{"n_layer": 10, "d_model": 256, "experts_per_token": 3, "moe_layers": [1, 2, 3, 4, 5, 6, 7, 8, 9], "balance_loss": 0.0105, "init_std_router": 0.00863, "vocab_size": 18150, "batch_tokens": [65536, 131072], "train_tokens": 631700000}
Below are experts of layer 6 (counted from 0) of a mixture-of-experts language model. Rows are named router (the router's row for the expert) and show model dimensions 0-255. Each number is 128 + 24 x the weight over its row's rms, rounded and kept within 0 to 255.
After each expert's rows: a language model's description of what the expert responds to. This comes from a sample of Wikipedia text that the model never trained on.

# expert 27
router [ 95 129 114 114 165 127 137 109 127 119 132 131 146 160 116  62 138 112 100 151 161 136 105 190 118 131 161 163 111 125 133 122 134 128 103 117  79 117 111  97  91 142 124 125 137  82 142 126 111 128 112  93  87 153 156 165 164 106 110 137  80 131  96 123 124 120 116  92 123 155 113 130 150 163 130 119 154 148 155 151 140 126 122 125 124 162 119 113 126 125 157 122 125 152 123 148 136 153 122  92 129 158 104 117 127 130 149 130 133 138 186 103  92 149 137 129 110 112 120 122 172 161 102 105 110 141 164 119 152 133 145 127 124 125 116 104 156  79 142 119 188 126 131  83  86  84 142 156 189 112 116  98 113 155 138 112 102 113 111 180 150 135 115 145  53 154 133 173 120  99 130 157 166 131 152 107 144 120 116 114 144 175  62 156 168 106 161 142 144 108  96 125 103 133 153 149  85 128 113 125 147 147 122 155 113 116 134 123 116 142 125 138 147  94 131 153 131 118 127 135 167 143 108 148 148 137 135 164 124 133 162  91 116 114 115 112 133 104 136 112 142 169  91  89 120 146 105 106 134 100 176 141 140 130 168 124]
Description: The article the or The, plus its, entire, original, mostly after prepositions like of, in, to, as in near the ruins.

# expert 2
router [122 163 128 100 121 115 122  86 124 152  84 117 109 151  94 100 103 145 100 147 109 130 165 115 152 118 129 117 105 100 145 110 109 110 120 121 171 156 112 112 128 118 153 141 117 134 127 148 124  98 127 124 131 100 102 105 176 134 145 136 109 113 159 117 110 157 121 175 120 164 138 132 118 171 141 161 119 124 174 130 101 132 144 116  96 122 160 166  93 167 181  95 126  93 112  69  96 129  82 134 119 106 143 125 103 149 123 143 156 166 161 134 106 146 150 176 138 120 125 132 150 149 171 112 142 145 100 154 113  79 125 108 105 140 142 132 119 161 104 163 159 144 112 101 132 107 158 162 163 121 133 101 177 102 110 160 115 127 116  88 114 147 117 120 132 134 145 135 154 148 162  87 110 158 131 151 188 178 136 123 109 100 110 134 149 115 105 127 125 146 159 140  98  95 127 156 122 102 113 149 104 121 114 141 127  96 143  76 169 159 129 170 138 143 126 122  90 165 134 154 146 132 123 150 104  76 135 142 127 158 133 127  87 121  86 131 157 151 134  96  71 127 131 124 117 132 170 137 161 126  92 116 146 111 143 120]
Description: Word pieces completing brand, product, place or foreign names and codes, such as Yam-aha, Stratoc-aster, Git-ana, Kong.

# expert 61
router [130 101 168 120 154 152 175  88 154 132 100 139 121 131  98 113 108  99 118 143 125 129 158 119 161 174 136 127 114  88 108 177 137 133 113 127  98 158 148 133 118 109 110 159 137 144 115 118  99 105 110 120  95 114 120 124 168 171 125 139 112  84 127 159 101 141 112 168 147 138 139  98 100 145 103 133 178 111 104 111 103 130 146 138  81 168 149 142 119 131 161  66 123 138 137 117 154 158 135 114 118 150 132 124 112 165 125 142 114 108 151 113 145 152  98 159 138 119 181 127 152 137 178 102 152 115  78 147 125  89 168 120 136 140 176 117 138 128 117 127 133 148 115 181  96 129  95 139 141 116 163  90 182 146 137 159 149 124 122 134 137 144 132 124  83 114 133 141 140 118 168 154 112 169 142  96 122 157 138  89  91  82  94 118 120 107  91  99 150 143 138  95 171 150  89 140 138 104 100 154 145 124 108 113 113 145 129 115  95 171 117  74 106 104 144 103  91 149 141 154 106 126 136 110 146 103 125 125  88 153 170  99 147 122 112 105 100 123 105 127 126 105 103 114 119 101 157 129 134 113 134 143 101 153 125 147]
Description: Later words in names of institutions, events and works, such as Museum, Festival, World War, Hall of Fame, Motion Picture.

# expert 25
router [135  97 154 135 167 105 147 110  90 181 150 163 110 134 137 122 113 125 113 133  97 155 153 120 136 160 126 142 132 170 129 146 129 122  78 149 158 159 150  71 125 137 112 132 146 137 131 145 110 161 161 115 176 121 140 102 131 118 172 126 109  92  83 120 116  80 143 116 131 136 111 155  72 108 161 126 138 128 145  93  95  96 132 122 158 114 135 119 108 120  86 147 160 100 140 200 145 111 138 153 127 140 120 132 166 122  89 142 126 140 119 126 110 106 131 164 114 110 123 158  79 135 117  87 145 129 153  83 151 108  53 128 159 150  77 152 112 117 132 126 147 127 119 164 119 141 123 137  85 139 111 183  93 160 127 153 153 108 165 106 141 135 133 114 130 145  83 145  95 118  97 131 135 169 120 114 104 124 146 140 156 146 118  83 131 123 122 135 106 158 151 110 115 149 103 162 127 120 148 106 119 140 130 165 127 161  84 115 136 101 135 111 157  97 107 169 146  88 128 118 121 104 147 140 140 135 148 142 127 139 131 140 131 137 162 151  70 138 110 115 148 119 116 112 132  96 102  88 141 133 102 146 161 108 100 156]
Description: Prepositions and linking words opening a phrase after a verb or noun, such as in, of, during, after, through, alongside.

# expert 18
router [106 174 144 113 122  90 117 115  94 133 139 156 124 124 114 156 142 127 163 146 122 111 164 141 149 170 121 130 118 169 154 137 124 113 115 141 118 150  86 141 124  75 136 164 103  81 101 110 134 116 165 105 139 151  93 144 142 122 120 141 181 133 118 116 142 142 129 134  93  88 123 107  93 166 127 152 140 124 123 109 100 156 154 110 103 128 112 151 131 153  89 148 102 145 103 126 173 126  92 172 164 143 123 154 112 131 157 133 115 158 113 111 138 167 177 122 133 127 115  94 153 101  93  72 142 159 102 133 157 120 105 165 150 127 152 153 128 133 153 134 176 187 111  90 137 151 113 131 145 126 143  99 119  96 151 161 118 134 103 112 127 111 102 108 130 137  68 115 107 138 152  99 101 119 101 128 165 137 145 130 155 132 126 110 149 163 177 134 153 124 174 147 113 111 105 103 161 129 120 110 108 125 132 110 124 127 121  88 142 128  99 146 134 147  80 100 134 157 139 141 154 135 137 109 138  77 108 123 120 150 156 103 108  89 112 123 156  96  93  85 145  82 138 133 115 163  73 126 133 137 125 146 129  76 145 158]
Description: Pronouns and plural group nouns naming actors in narrative (they, him, students, players, fans), and pieces of personal names being referred to.

# expert 42
router [163 127 142 129 137 131 144  94 158  78 168 106 116 125 127 160 115 155 161 135 128 125 101 124 140  89  90 126 126 119 130 106 121 143 125 168 118 135 105 136 135 144 146 144 133 119 147 136 112  91 144 141  93  96 106 164 120 124 108  85 159 140 148 136 155 153 125 112 150 162 137  74  89 151 102 133 145  97 133  96 164 168 160 104 151 103 151 131 102  77 154 139 131 120 115 107 175 110 105 180 146 138 121 115 130 126 151 125 110 125  90 105 116  70  68 124 129  99 159 136  78 128 135 174 132  92 110 145 130 143 136 153 152  93 122 125 106 162 154 113 145 150 106 105 119 113 119 108 121 108 108 102 133  95 138 172 135 116 137 127 117 145 177 114 164 128 111 145 128 114 168 103  89 116 170 139  97  95 120 154  97 104 137 131 117 143 144 139 152 151 119 152 141 160  94 100 142 149  75 128 128 143 171 107 161  95 136 118 143 122 125 139 142 148 140  99 128 137 153 129 127  98 111 123 162 113 119 112 153  95  99 200 148 159 128  97 149 127 160 152 120 112 110  95 139 124 159 142 144 167 143 179 133  94  98  94]
Description: Digits finishing scores, percentages and table numbers, especially after a dash or decimal point (23–21, 43.77%), plus closing parentheses.

# expert 56
router [125 147 127 119 102 156  85 172 106 168 103 138 172  80 103 110 138 144 141 105 121 137 135 147 138 124 144 136 143 119 154 129 120 101 134  96 125 118 164 134 105 111 135 152 144  88 158 168 126 162 109 121 142 111  90 118 166 101 108 109 157 116 109 139 137 125 122 150  90 171 148 133 167 148 109 134 101 168 126 151 126 130 136 147 108 126 104 108 124 162 123  93 166 156  69 106 126 118 125 139  97 140 161 161 105 134 155 103 145 145 162 125 115  82 128 160 139 137  93 114 125 145  87 154 131 158 109 109 131 105 167 118 108 116 169 111  83 103 141  93 114  95 118  74 113 166 131 150 140 123 162 141  99  86 119 116 126 102 140 115 148 144  66 112  97 136 127 145 133 116 155 135 115 101 132  90 126 190 108 157 101 113  85 118 113  66 116  94 116 134 154 131 114 194 164 107 145 144 109 148 138 120 155 104 119 143 145 150 135 109 112 130 138 159 148  87 152 114 133 144 149 167  90 111 135 149 133 142 110 161 118 146 166 111 140 116 160 149 107 116  74 145 149 139 145 164 156 137 148 113 129 126 152 129 133 137]
Description: Pieces of Latin genus and species names and biology words in species lists and descriptions, such as genus, moth, Arthropoda, Eurycea.

# expert 26
router [105 110 117 136 103 112 104 151 120 105 107 127 140 141 113 129 158  95 139 119 141 190 126 131 106 100 156 102 142 131 118 134 134  91 132 112 114  66 122 153 128 105 110  98 112 139 100 165 147 109 162 116 120 112 127 119  91 117 113 127 120 172 111 129 146 137 102 135 162 131 157  98 151 143 169  91 151 150 115 150 151 120 103 136 112 146 122 137 158 119 131 141 138 141 133 137 113 108 165 119  90 122 115  97 107 126 103 123 144 110 144 135 130 102  75 131 133 138 138 138 127 109 174 131 118 130 157 170 135 144 160 149 111 138 148 150 108 150 115 195 163 110  77 178 127 123 152 133 118 108 153 125 156 150 125 143 101 135  87 144 140 127 120  99 107 146 148  88 119 147 147 126 156 129  61 154 107 137 116 154 131 128 173 173 110 121  95  86 116 150 137 110 127 117 183 102 112 130 112 131 142 141 109 124  76 139 171 159 102 140 137 129 151  81 106 119 123 141 165 106 135 106 151 111 144 151 157 160  76 142  93 120  97 119 152 114 154 137 101 106  92 166 117 112  98 130 101 137 102  99 126  84  62 169 107 180]
Description: Adjectives and nouns naming fields or categories in headings, infobox lines and lists, such as social, public, sports, road, air-ports.

# expert 62
router [165 148 144 127 128 116 181 150 156 109 115 130 150 124 146 137 135 113 173 134 138 118  80 158 113 136 128 133  89 121 117  77 135  98  99 158  87 152 109 132  97 146 102 136 149 148 125 113 119 178 130 143 132 127 109 104 126 157 110 135 170 129 178 174 129  84 118 166 122 113 130 105 148 164 151 125 129 146 105 151 110 132  70 145  84  93  99 109 142 118  82 145 156 107 179 104 143 142 111 182 138 122 136 145 133 110 149 127  75 113 126 103 130 116 128 134 135  98 131 131 117 143 105 127 151 130 110 118 140 110 136 158 129 173 131 125 140 145 118 128 141 140 122 146 144 150 177 167  62 176 147  90  98 152  89 173 122 138 184 110  98 143 158 100 129 120  76 125 171 150 168  88 125 142 134  91  99 130  95 118 129 116 104 160 113 157 146 120 152 119 162  94 165  99 103 114 148 111 121 139  98 106 139 117 109 110 134 135 105 158 112 106 136 130 132 143 102 129 104 106 133 134 128  86 111  87 143 126 120  94 135 147 112 150 144 123 167 111 122 141 147 124 131 115  80 121 100 123 173 140 144 132 107  92 138 124]
Description: Sentence-opening connectives and framing nouns and the commas after them, such as However, According, Although, interview, legend, example.

# expert 36
router [143 160  97 130 158  93 153 127  98 132 121 139 128 171 117  59 155  74  93 111 112 168 103 121 109 139 109 112  86 120 149 162 117 124 125  72 176  94 108 114 113 125 159 144 151 124 126 142 134 121 112 132 146 125 130  97 137 135 105 159 171 126 128 121 100 114 169 129 160 101 135  64  99 153 147 114 120  93 122 155  98 161 111 139 153 130 173 156 103 132 147 133 164 131  89 115 114 130 157 139 149  82 139 154  85 133 181 149 151 110 153 149  65 128 138 142 117 163 116  93 160 120 107 146  55 129  82 131 126 102 119 103 175 149  96 117 141 114 122 137 138 139 114 124 140 175 156 132 110 157 136 145 105 101 106 146 110 117  94  99 111  86 130 134 173 150 127 121 157 123  94 146 131  99 125 156 168 154 121 122 122 139  94  95 138 123 110 124  93 153 149 129 141 156 142 166 112 105 111 134 127 117 142 146  97 140 137 120 111 157 162 123 150 119 134 133 115 100 128 153 142 145 110 160  93 126  92 137 156 124 126 112 112 117 148 135 137 157 107  92 129 141 151 142 139 149 110 148 140 131 135 142 124  99 173 168]
Description: Infinitive to, relative who, and auxiliaries or modals in narrative clauses after a subject, such as had, would, could, tried.

# expert 24
router [131 134 122 125 115 127  94 101 104 116 140 124 131 156  82  89 111 107 135 147 145 126 141 144 118 159  98 141  92 117 115 161 137 116  97 140  96 115 142 148 147 106 129 157 137 142 167 119 144 124 133 148 154 152 126 147 107 150 117 128  94 128 133 127  84 101 132 171 128 124 126 102 126 134 100  92  57 142 131 131 118 153 170 124 113 117 156 166 122 166 169 140 118 144 143  80  72 135 147 107 159 110 112 146 121 140 168 167 145 150 174 140 138 150 144 155 115 100 105 133 115 135  88  93 137 103  78 163  91 114 145  85 139 107 163  87 149 114 119 159 133 150 137 115 126 155 129 151 149 124 157 129 136  97 167 182 110 122 148 135 130 133 111 166 106 136 129 110 173 137  98 135  97 105 139 194 149 160 131  74  97 101 118 140 125 105 136 103  97 139  93  92 138 157  93 164 127 106 119 176 148 147 136 126 119 134 121 116  98 148 113 126 148 114 134 115 110 128 145 122 110 123 156  90 101 142 128 118 150 156 181  89 130 112  86 121 152 146 129 136 143  98 154 139 158  92 187 144 119 110  93 156 156 128 146 116]
Description: Words inside quoted song, album or work titles, often in track listings, such as Love, Your, Don't, Get Lost.

# expert 20
router [126 132 165 108 116 106  99 145 135 162 105 123 149 104 142 118 143 102 141 114 131 158 159 113 104 110 120 131 125 122 125 149 119 115 153 141 114 142 115 131 134 138 103 110  98 176 122 135 155 130 150 122 138 176 127 100 150 141 113 108 120 156 121 123 132 125 142 111 130 155 181 167 105 104 140 116  95 177 136 144 133 153 101  98 133 129 151 108 115 122 136  86  83  97  99 136  74 144  90 106 133 100  91 127 126  57 130 134 168 173 150 146 156  79 113 133 101 112  79  92 171 105 152 116 109 127 162 144 163 163 111 133 156 148 103 143 135 142  80 129 110 148 106 138 112 137 176 144 176 101 139 134 125 160 130 153 133 101 122 113 143  83 117 124 100 136 111 109 157 177 120 139 154 115 130 127 155 156 166 160 119 147 200 135 133 162 124 122  94 120 146 140 132  88 178 130 116 145 143 136 140 142 113 119 104 118 100 144 122 128 157 156 127 138 121 114 119 127 145 148 133 133 146 120 108 169 128 112  91 166 137  74  69 106 122 114  77 124  90  98  89 122 131 147 125 113 160 110 142 113 137  90 144 170 135 112]
Description: First letters or pieces of technical, scientific and acronym terms, often after a parenthesis or quote, such as Ex, Mult-i, En-zyme, S-odium.

# expert 39
router [154 102  84 145 139 103 109  98 147 131 160  84 125  86 132 170 157  95 126 142  99 120 164 170 112 144 128 147 156  85  91  83 145 138 127 148  84 113 115 168 147 140 172 165 135 142 126 103 103 124 134 146  90 114 153 101 132 157  84 119 134 148 148 167 113 110 113 112 144 116 129 108 121 128 144 144 152 103 141 141 133 173 157  98 166 147 102 166 135 109 131 133 142 155 119  57 143 143 152 150 124  99 116 105 126 107 151 124 119 119 159 136  72 111 143 123  97 131 144 117 161 118 151 101 130 159 161 145 148 113 171  75  95 139 119 128 110 168 125 113 116 140  69 121 105 110 120 162 159 145 115 110  80 121 109 132 153 139 122  88 159 112 137 150 147 151 165 122 147 140 146 105  96  88 125 156  80 119 162 117 129 123  97 134 124 104  88  76 125 155 104 158 116 127 108 150 103 123 140 122 148 116 120 102 114 161 106 149 108 180 123 153 142 108 108 106 146 105 109 129 146 200 108 148 110 127 156 121 131 109 156 132 136 132 149 138 133 140 137 128 151 132 144 100 129 147 162 122 173 135 108 143 115 146 129 110]
Description: Pipes and column header words in table header rows, especially election and sports tables, such as Party, Candidate, Votes, %, ±%.

# expert 55
router [ 98 138  86  98 135 123 147 101 120 126  93 137 154 106 149  72 181  78 108 144 108  98 138 159 144 134 114 129 104 102 164 155 114 110  99 147 139 100 136 112 120 117 157 137 145 134 131 150 139 113 137 124 145 141 109  95 115 143  86  97 136 120 141 109 123  91 156 186 166 138 118 141 112 161 135 112 139 116 156 150 121 130 101 104 136 129 168 150 117 157 150  65 162 158 106  83  77  92 118 138 156 126 120 132 122 144 145 161 177  92 181 131  81 121 111 170 128 104 152 141 115 108 136 131  95 122 110 141 114 139 172 105 112 122 119 146  97  85 108 134 139 128  97 138 146 142 158 137 144 123 123  66 139 110  90 134 153 106 120 124 122 155 159 123 102 162 127 104 113 156 171 104 111 106 153 116 134 157 133  94  97 114  93  96 113 152 128 148 134 152 167 125 141 121 140 139 137  99 141 145 133 113 148 135  92 102 131 179 127 156 157 147 109 150 116  97 133 119 124 154 159 156 137 157 157 187 145 124 128 175 157 102 174 131 119 134 136 135 168 101  74 140 119 123 121 151 136 130 136 117  92 141 129 105 130 128]
Description: "Of" after nouns of composition or collection like consisting, collection, elements, blends, mostly music reviews; also adjectives like ancient, traditional.

# expert 53
router [169 151 143 126 115 138 141 130 113 116  88 114 122 171 116 143 150 113  74 124 171 102 135 120 140 129 153 137 137 152 131  92 121  97 162 148 105 152 116 116 108  97 130 125 126 134 117 174 107 119  99  87  76 138 122 125 121 148 188 171 137 112  88  73 126  93 120 127  95 118 152 152 147 136 129 115 165 117 148 143 133 128 106 130 146 122 111 145 137 133 110 126 112 153 143 158 143 103 142 107 141 103 146 139 114 158 122  92 102 114 155 107 118  93 136 136 103  98 102 165 128 154 166 142 100 194 144 171 116 118 124 131 101 142 161 138  80 140 103 145 135 138 165 126 106 134 121 137 122 105 134 118 144 153 100  97 141 116  96  98  88 128 123 120  88 118 135 122 117 136 139 158 173 132 139  97 143 113  91  90 167 169  96 176 111 134 159 101  96 126 170 107 119  74 143  75 146 114 124 100 135 173 122 126 118 134 151 154  90 158 171 148  81 139 138 131 133 160 160 112 123  87 153 129 127 158 152 175 113 164 126 166 136 118 166 118 172  90 145 107 122 137 157 155 122 129 129 119 124 110 116 132  97 114 134 129]
Description: Indefinite articles and the adjectives after them before a noun, especially nationality words, such as a, an, American, Dutch, experienced.

# expert 59
router [126 126 133  89 119 115  92 164 143 151  97 139 182 107  60 111 139 100 136  91 158 158 150 162 113 139 159 133  89 130 149 114 154 160 125 117 135  86 101 103 115 132  93 140 105 108 122 187 114 116 165 102 103 132 186 109 139 134 127 142 126 139 113 121 147 114 145 139 143 146 117 178 134 128 136 113 149 160 154 139 103 119 103 170 135 151 111 162 153 117 139 128  80 139 104 111 146 131 162 117 111 144  95 136 110 108 121 147 154 127 156 142 122 115 108 100 162 123 102 131 176 166 126 118 106 105 137 133 118 181 107 131 106 160 148 105 138 119 118 120 106  99 128 121 158 136 129 146 134 152 104 131 148 110  88 142 117 108 131 115 151 131 135 119  98 143 142 129 120 140 115 155 117  85 110 125 128 153 136 151 163 133  92 139 140 114 150 128 135 122 160 100 121 144 191 104  88 132 127  66  83  84 113 129 103 181 122 147 156 145 160  89 147 130 117 138 138 174 107 115 135 146  72 151 144  93 140 115  86 160 115  94  97 125 111 167 140 163 143 102 118 121 126 155 116 152 108 146 143 104  90 115  84 137 108 177]
Description: Possessives and the nouns or modifiers after them describing parts of places or organizations, such as its main, school's, headwaters, entrance.

# expert 60
router [133 126 139 155 133 106 128 140 137 136 137 125 148 125 125 117 130 126  75 139 185 173 130 168  90 103 162 138 141 167  94  92 155 146 113 131 149 160 137  64  83 175  99 127  91 129 102  99 117  81 111 146 117 133 144 101 136 171 113 143 138 140 140 104 121  84  75  90  95 116 113 112 111 144 146 157 143 156 134 123 118 141 183 120 102 163 128 136 158 126 141 149 100 135 124 126 147 133 126 173 129 157 154 156 116 121 102 168 135 106  56 108 152 182 114 146 128 173 128 101 144 113 162  86 121  96 139 109 107 114 154 173 110  95 147 111 154 138 174 104 171 123 137 148 121 145 148 145 123 141 134 100  84  90 110 132 139 146 164 112 142 133 134  89 154 135 146 112  98 124 141 105  96 127 112  88 133 137 133 114 131 104 110 141 139 159 161 143 128  99 135 104 159 110 105 104 109 125 140 105 115 128 113 153 127 123 136  83 154 143 133  85 120  97 167 117 142  92 114 140 106 131 103 133 119 125 163 102 117 145 108 102 141 161 126 140 126 119 145 128 106 140 161 114 134 146 129 106  93 123 193 127 126  97 111 145]
Description: Nouns heading "X of Y" phrases after the or a, such as Municipality, Secretary, Minister, part, possession, Place of birth.

# expert 30
router [149 152 112 172 112 119 136  95 117  93 148  99 113 122 153 117 145 129  78 128 167 133  81 131 129 137 104 132 119  84 128 148 163 154  97 106 159 115 154 158 186  95 155 114 112 133 157 139 104 138 110 129 117  89 116 136 138 146  85 155 148 117 139 138 141 123 159 103 149 134 131 158 132 185 113 101 106 143 154 182 119  90 128 130 121 163 113 124 110 168 149 124 149 166 170  83 171 130 141 101 162 113 101 124 100 154 120 165 147 143 161 145 131 165 123 129 137 104 125 158  82 119 113 117  84 146 104 130 138 122 112 132 139  93 141  99 117 125  93 147 142 113 122 128 160 108 141 149 126 167 134 122 142 122 138 129 134  93  64  62 125 127 141 163  95 137 121 147 156  86 129 142 113 121 139 130 135 137 109 110 164 129 137 150 159 140 114  91 101 128 123 177  97 136 116  77 120 133 116 102  90 136 112 113 134 106 152 123 119 161 124 165 129 114 134 125 158 112 111 173 151 164 111 127 132  89 126 101 158 125 104 139 159 131  98 179 121 145 155  83 110 127 137 155 102 130 147 153 116  89 130 146 145 149  78 143]
Description: First three digits of a four-digit year (201, 199, 188) in dates, birth dates, tables and shipwreck lists.

# expert 31
router [118 134 106 157 164 121 126  71 134 117 153 125 103  72 140 133 122 119 108 107  93 101  75 116 150 132 100 118 127 152 184 100 153 135 128 122 121 110 118 171 108 135 129 143 158 157 104 118  73 130 128  86  96  97 144 127 108  90 123  84 115 130 123 126 148 133 159 138 167 127 121 141 114 141 140  89 128  98  97 145 121 158 116 145 115 144 155 151 111 138 143 107 154 138 115 102 109 112 124 149 131 143 148 144 107 150 155 150 127 134 110  85 137 114 125 132 122 107 124 160 123 154 134  95 136 169 146 142 138 128 153 138 143 143 116 101 156 146  89 106 120 138 147  96 132 129 135 144 103 140 120  88 144 136 151 168 139  82 156 117 136 153 201 111 181 132 100 124 125 143 156 120  89 111 139  97 118 125  78 118 115 169 101 174 148 109 101  67 130 122 114 134 184 100 100 121  92 110  92 121 162 166 111 114 134  90 139  88 106 141 119 160 148 160 160 165 145 142 134 121 127 109 106 105 127 146 130 130 157 156 128 136 134 170 151 119 164 130 128 155 150 163 101  84 116 130 137 113  90 146 167 178 164 116 121 113]
Description: Final digits of years after a three-digit prefix like 199 or 201, as in 1990 or 1933, plus century, decades, era.

# expert 46
router [105 120 151 141 127 158 117 117 141 123 115 129 140 105  98 168 113 153 143 132 140 130 127 134 101 140 131 148 118 146 102 121 151 114 133 119 105 161 182 110 159  81 119 109 102 167 124 153 153 135 128 121 114 117 175 114 135 104 119 115 131 174 107 158 105 114  90 150 164 144 134 125 130 119 163 148 147 147 124 133 126  68 113 171  88 138  96 125 159 143 144 125 108 117 142 123 154 168  76 152 117 126 132 154 128 182  84  95 139 132 139 104 153 152  81 156 130 170 134 126 129 112 183 127 143 108 120 153 108 113 125 136 107 127 104 151 140 125 104 113 189 104 164 144 138  97 133 129 127 143 165 147 136  95  80 122 101 138 110 102 148 125 159 139  94  94 127 136 112 165 162  85  83 141  84 101 151 108 134 130 133  91 115 132 161 102 113 134 147 134 170  85 130 110 112 136 123 140  83 140 122  89  70  94  83 123 152  99 156 162 138  96 129 142 127 102 109 145 125 135 148 134 138  98 106 115 152 147 125 159  84 112  94 186 107 102 129 131 106 139 111 141 131 134 106 138  78 150  94 145 139  92 112 143 133 147]
Description: Nouns and suffixes for fields, institutions and concepts, like -ation, -ology, -ization, health, energy, software, Research, Engineering.

# expert 10
router [104 122 149 137 103 105 118 129 114 117 100 132 124  93 111  95 105 130 109 153 123 161 178  72 142 129 149 118  82 141 155 108 157 153 132  87 117 125  94 120 129 112 147 160  91 137 120 157 143  96 108 110 103 111 146 152 152 128 155 129 110  78 142  83 140 159 156 168 129 164  88 131 164 139 128 133 148 122 128 120 116 148 119 153 121 121  98 105 115 137  85 113 119 113 130 110 101 177  80  78 118 113 109 128 114 180 148 136 152 143 111 143 118 123  79 134 125 161 146 132 112 147 166 135 106 149  90 132 118 134 109 113  84 129 168 122 112 158 170 135 153 133  96 112 124 130  94 158 139 108 140 162 130 106 117 127 126 159 159 127 117 164  83 112 164 143 148 142 165 174  88 131 131 151  77 127 146 132 134 128 103 125 206 146 155 122 147 125 122 124 146 114 156 175 119 115 113 118 118 161 137  95 140 164 178 142 105  99 174 108 125 111 149 125 148 101  97 151  88 151 136 116 159 122 112  90 154 131 129 114 102 107  87  90 105 103 121 145  99 118  96 153 129 114 168 141 105 125 118 126 133 114  99 133 143 123]
Description: Word pieces and suffixes completing place and street names, such as -pur, -abad, -burg, -bury, Creek, Beach, Avenue, Windsor.

# expert 5
router [115 147 105 115 128 120 116 133 127 158 119 123 134  65 145 129 138  89  88 138 142 105  98 156 156 155 121 111 139 185 115 118 131 148 160 136 133 123 156 129 107 137 160 126 179 138 121 141 174  89 127 132 133 143 170 137 107 113  74  89 146 144 121 161 125 153 173 142 110 125  99 107 151 114  79 102 136 142 135 138 137 141 119  89 103 120 113 116  78 117 148 172 149 107 158 102 121  76 152 120 130  89  71 172 141 148 127 110 155 137 166 151 119 122 111 114 164 116 130 153 158 112 136 124 108 150 124 153 141 140 140 135 115 129 105 122 112 111 113 127 124 123 134 112 117 171 127 125 139 186 120 151  76 103 106 109 125 150  95  85 159  95 137 101 126 109 126 131 163 120 128 107 109 139 175 147 136 135  98 116 164 115  79 166 133  79 122 111 125 136 112 150 104 132 110 146 123 124 119  98  85 109 119 107 110 172 130 117 135 155 140 113 104 146 113 113 132 128 153 119  94 155 138 131 155 109 171 133 129 136 128 100 102 153 123 141 134 129 161 177  81 128 153 125 117 110 167  97 145 158 148  67 164  80 159 154]
Description: Pipe separators and blank cells in wiki tables of election results, sports statistics and census data, such as |, —;, %.

# expert 52
router [123 109 111 108 143 111 107  97  90 154 150 152 141 178 112 127 140 106 143 123 149 102 119 147 130 178 156 138 115  99 113 192  79 115 114  90 116 119 135 141 130 130 165 119 154  91  94 120 151 128 125 142 143 134 117 150 165 140  91 149  96 119 100 142  85 117 167 123  90 117 108  83 136 138 124 155 109 137 110 134 117 128 148 125 109  92 136 154 140 126 130 139 160 129 108  74 154 151 110 138 102 104 138 139 123 156 158 147 109 159 128 107 117 155 153 132 140 111 137 150 126 104 141 117 119 130  68 125  89  81 155 122 158 151 133 111 168 130 124 138 122 144 146 152  97 149 139 113 113 146 151 115  95 102 122 142 103 146  96 148  65 107 117 177 141 144 148  97 143 116 132 137 177  92 166 151 124 133 131 114  92 106 101 114 108 135 120 130 135 166  89 147 101 106  96 159 136 104 114 117 112 147 188 101 146 123 117 136 114 147 152 158 121 140  84 111  82 112 146 139 172  98 120 160 127 125 159 147 160 145 145 148 184 137 140 111 175 164 163 116 110 146 176 105 142 122 169 176 138 122 114 130 147 117 142 144]
Description: Given names of people in cast lists, rosters and credits, such as David, Chris, Mike, Janet, often after |, by or a dash.

# expert 35
router [103 172 148 119 138 160  94 158 144 112 120 130 147 115  94 129 116 132  84 142 125 101  97 146 168 152 128 132  91 111 148 110 136  91 113 135 111 114 143 145 122 134  56 171 113 148 143 131 116  87 149 139 108 127 110 136 140 163 127 126  90 115 117  84 141 114 138 127 147 133 142 122  91 133 167 145 101 157 117  86  99  96 138 114 131 149 119 132 131 125 182 145 133 122 127 133 146 124 148 145 162 120 118 106 139 136 123 150 148 131 148 158 129 151 151 105 121 111 118 169 155 143 150  94  99 110 108 130 133 175 167 138 148 133 147 113 120 144 144 154 121 127 100 134 130 150  86 143 130 110 132 123 168 124 110 156  76  96 120 151 109 138 131 102 128 131 182 127 136  82 174 145 180 184 167 110 136 155 126 142 119 148  95 134  75  99 150 102 149 158 110  88  85  70 158 118 138 114  94 110 127 196 100 133 104  77 125 138  83 121 135 118 101 145 161 115 113 126 149 105 120 125 137 157 118  85 124 142 112 126 140 136 141  92 159 118 174  74  95 107 166 142 101 125 161 116 136 143 109 152 135 131 137 126 109 139]
Description: Ordinals and media nouns after the in music, film and TV text, such as second single, album, film, DVD.

# expert 48
router [156 142 133 160 148  99  95 155 125 106 113 109 161 126 109 109 119 104 121 121 118 102 148 149 135 118 122 129 129 177 116 115 119 141 119 126 104 131 152 125  97 122 180 125 161 154 104 160  98 127 135  93  99 130 154 138 106 133 110 115 176 137 169 113 128 100 136 167 163 138 125 118 111 164 146 106 110 127 115 157 118 114 151 157 109 163 115  79 134 123 126 126  82 158 110 103 167 133 128 131 135 153 147 133 100 127 162 163 148 104 184 139  63 127 128 154 121 119 138 145 140 104 143 151  75 136 124 167 148 129  88  88  58 140 148 146  93 125  98 160 136 143 126 117 130 174 137 147 117 157 128 121 109  66  98 134 160  65 134 148 128 116 163 128 117 133 137  94 126 102 132 115 173 129 131 127 142 146 140 129 161 105  75 128 120 110  78  94 116 163 167 100 119 124 190 102  95 107  84 131 120 132 128 170  85 148 134 141 131 139 116 153 129 154 130  94 131 157 117 135 155 116  83 149 127 119 134 122 146 143 100 116 161 146 152 156 177 141 154 123 116 174 103 136 120 139 138 136 136 119 123 106 126 114 104 110]
Description: Words after as or served naming a role or category (as a, as a forum speaker), articles and this, plus league names like NHL, UEFA.

# expert 45
router [109 121 114 114 111 109 148 128 150 109 102 111 149 129  85 122 136 107 134 106 162 146  85 132 135 157 170 130 125 114 151 136 123 103 143 148 118 109 153 100 136 127 113  84  95 148 123 147 133 145 134 124 145 108 153  63 140 143 150 148 140 160 126  70 133 141 110 159 131 152 157 119 142 108 145 104 101 122 181 151 146 108  88 146 138 132 113 171 143 118 120 107 155 113 142 118  78 136 164 107 102 132 103 126 142 121 158 122 133 117 158 125  85  95 127 155 105  98  92 150 143 116 172 134 129 114 149  89 164 158 108 166 161 135 128 131  78 156 123 138 146 135 151 121 143 144 108 123 117 126 138 123  93 121 110 123 107  78 141 134 137 133 140 129 118 123 113 135  99 134 175 159 143  83 137 138 139 121 149  98 144 131  91 170 152 123  96 121 172 159 175 120 138 118 154 133 107  83 111 121 109 132 136 136  92 159 132 163 130 165 123 130 194 125 178 120 122 138 178  87 133 110 183 105 108 110 140 137  81 144 105 154 136 143 149 135 156 105 123 135 163 121 127 124  92 147  80  96 131 127  78 104  73 176 136 122]
Description: Adjectives of degree or quality and word stems before suffixes in expository text, such as high, low, positive, greater, decre-ased, disappoint-ing.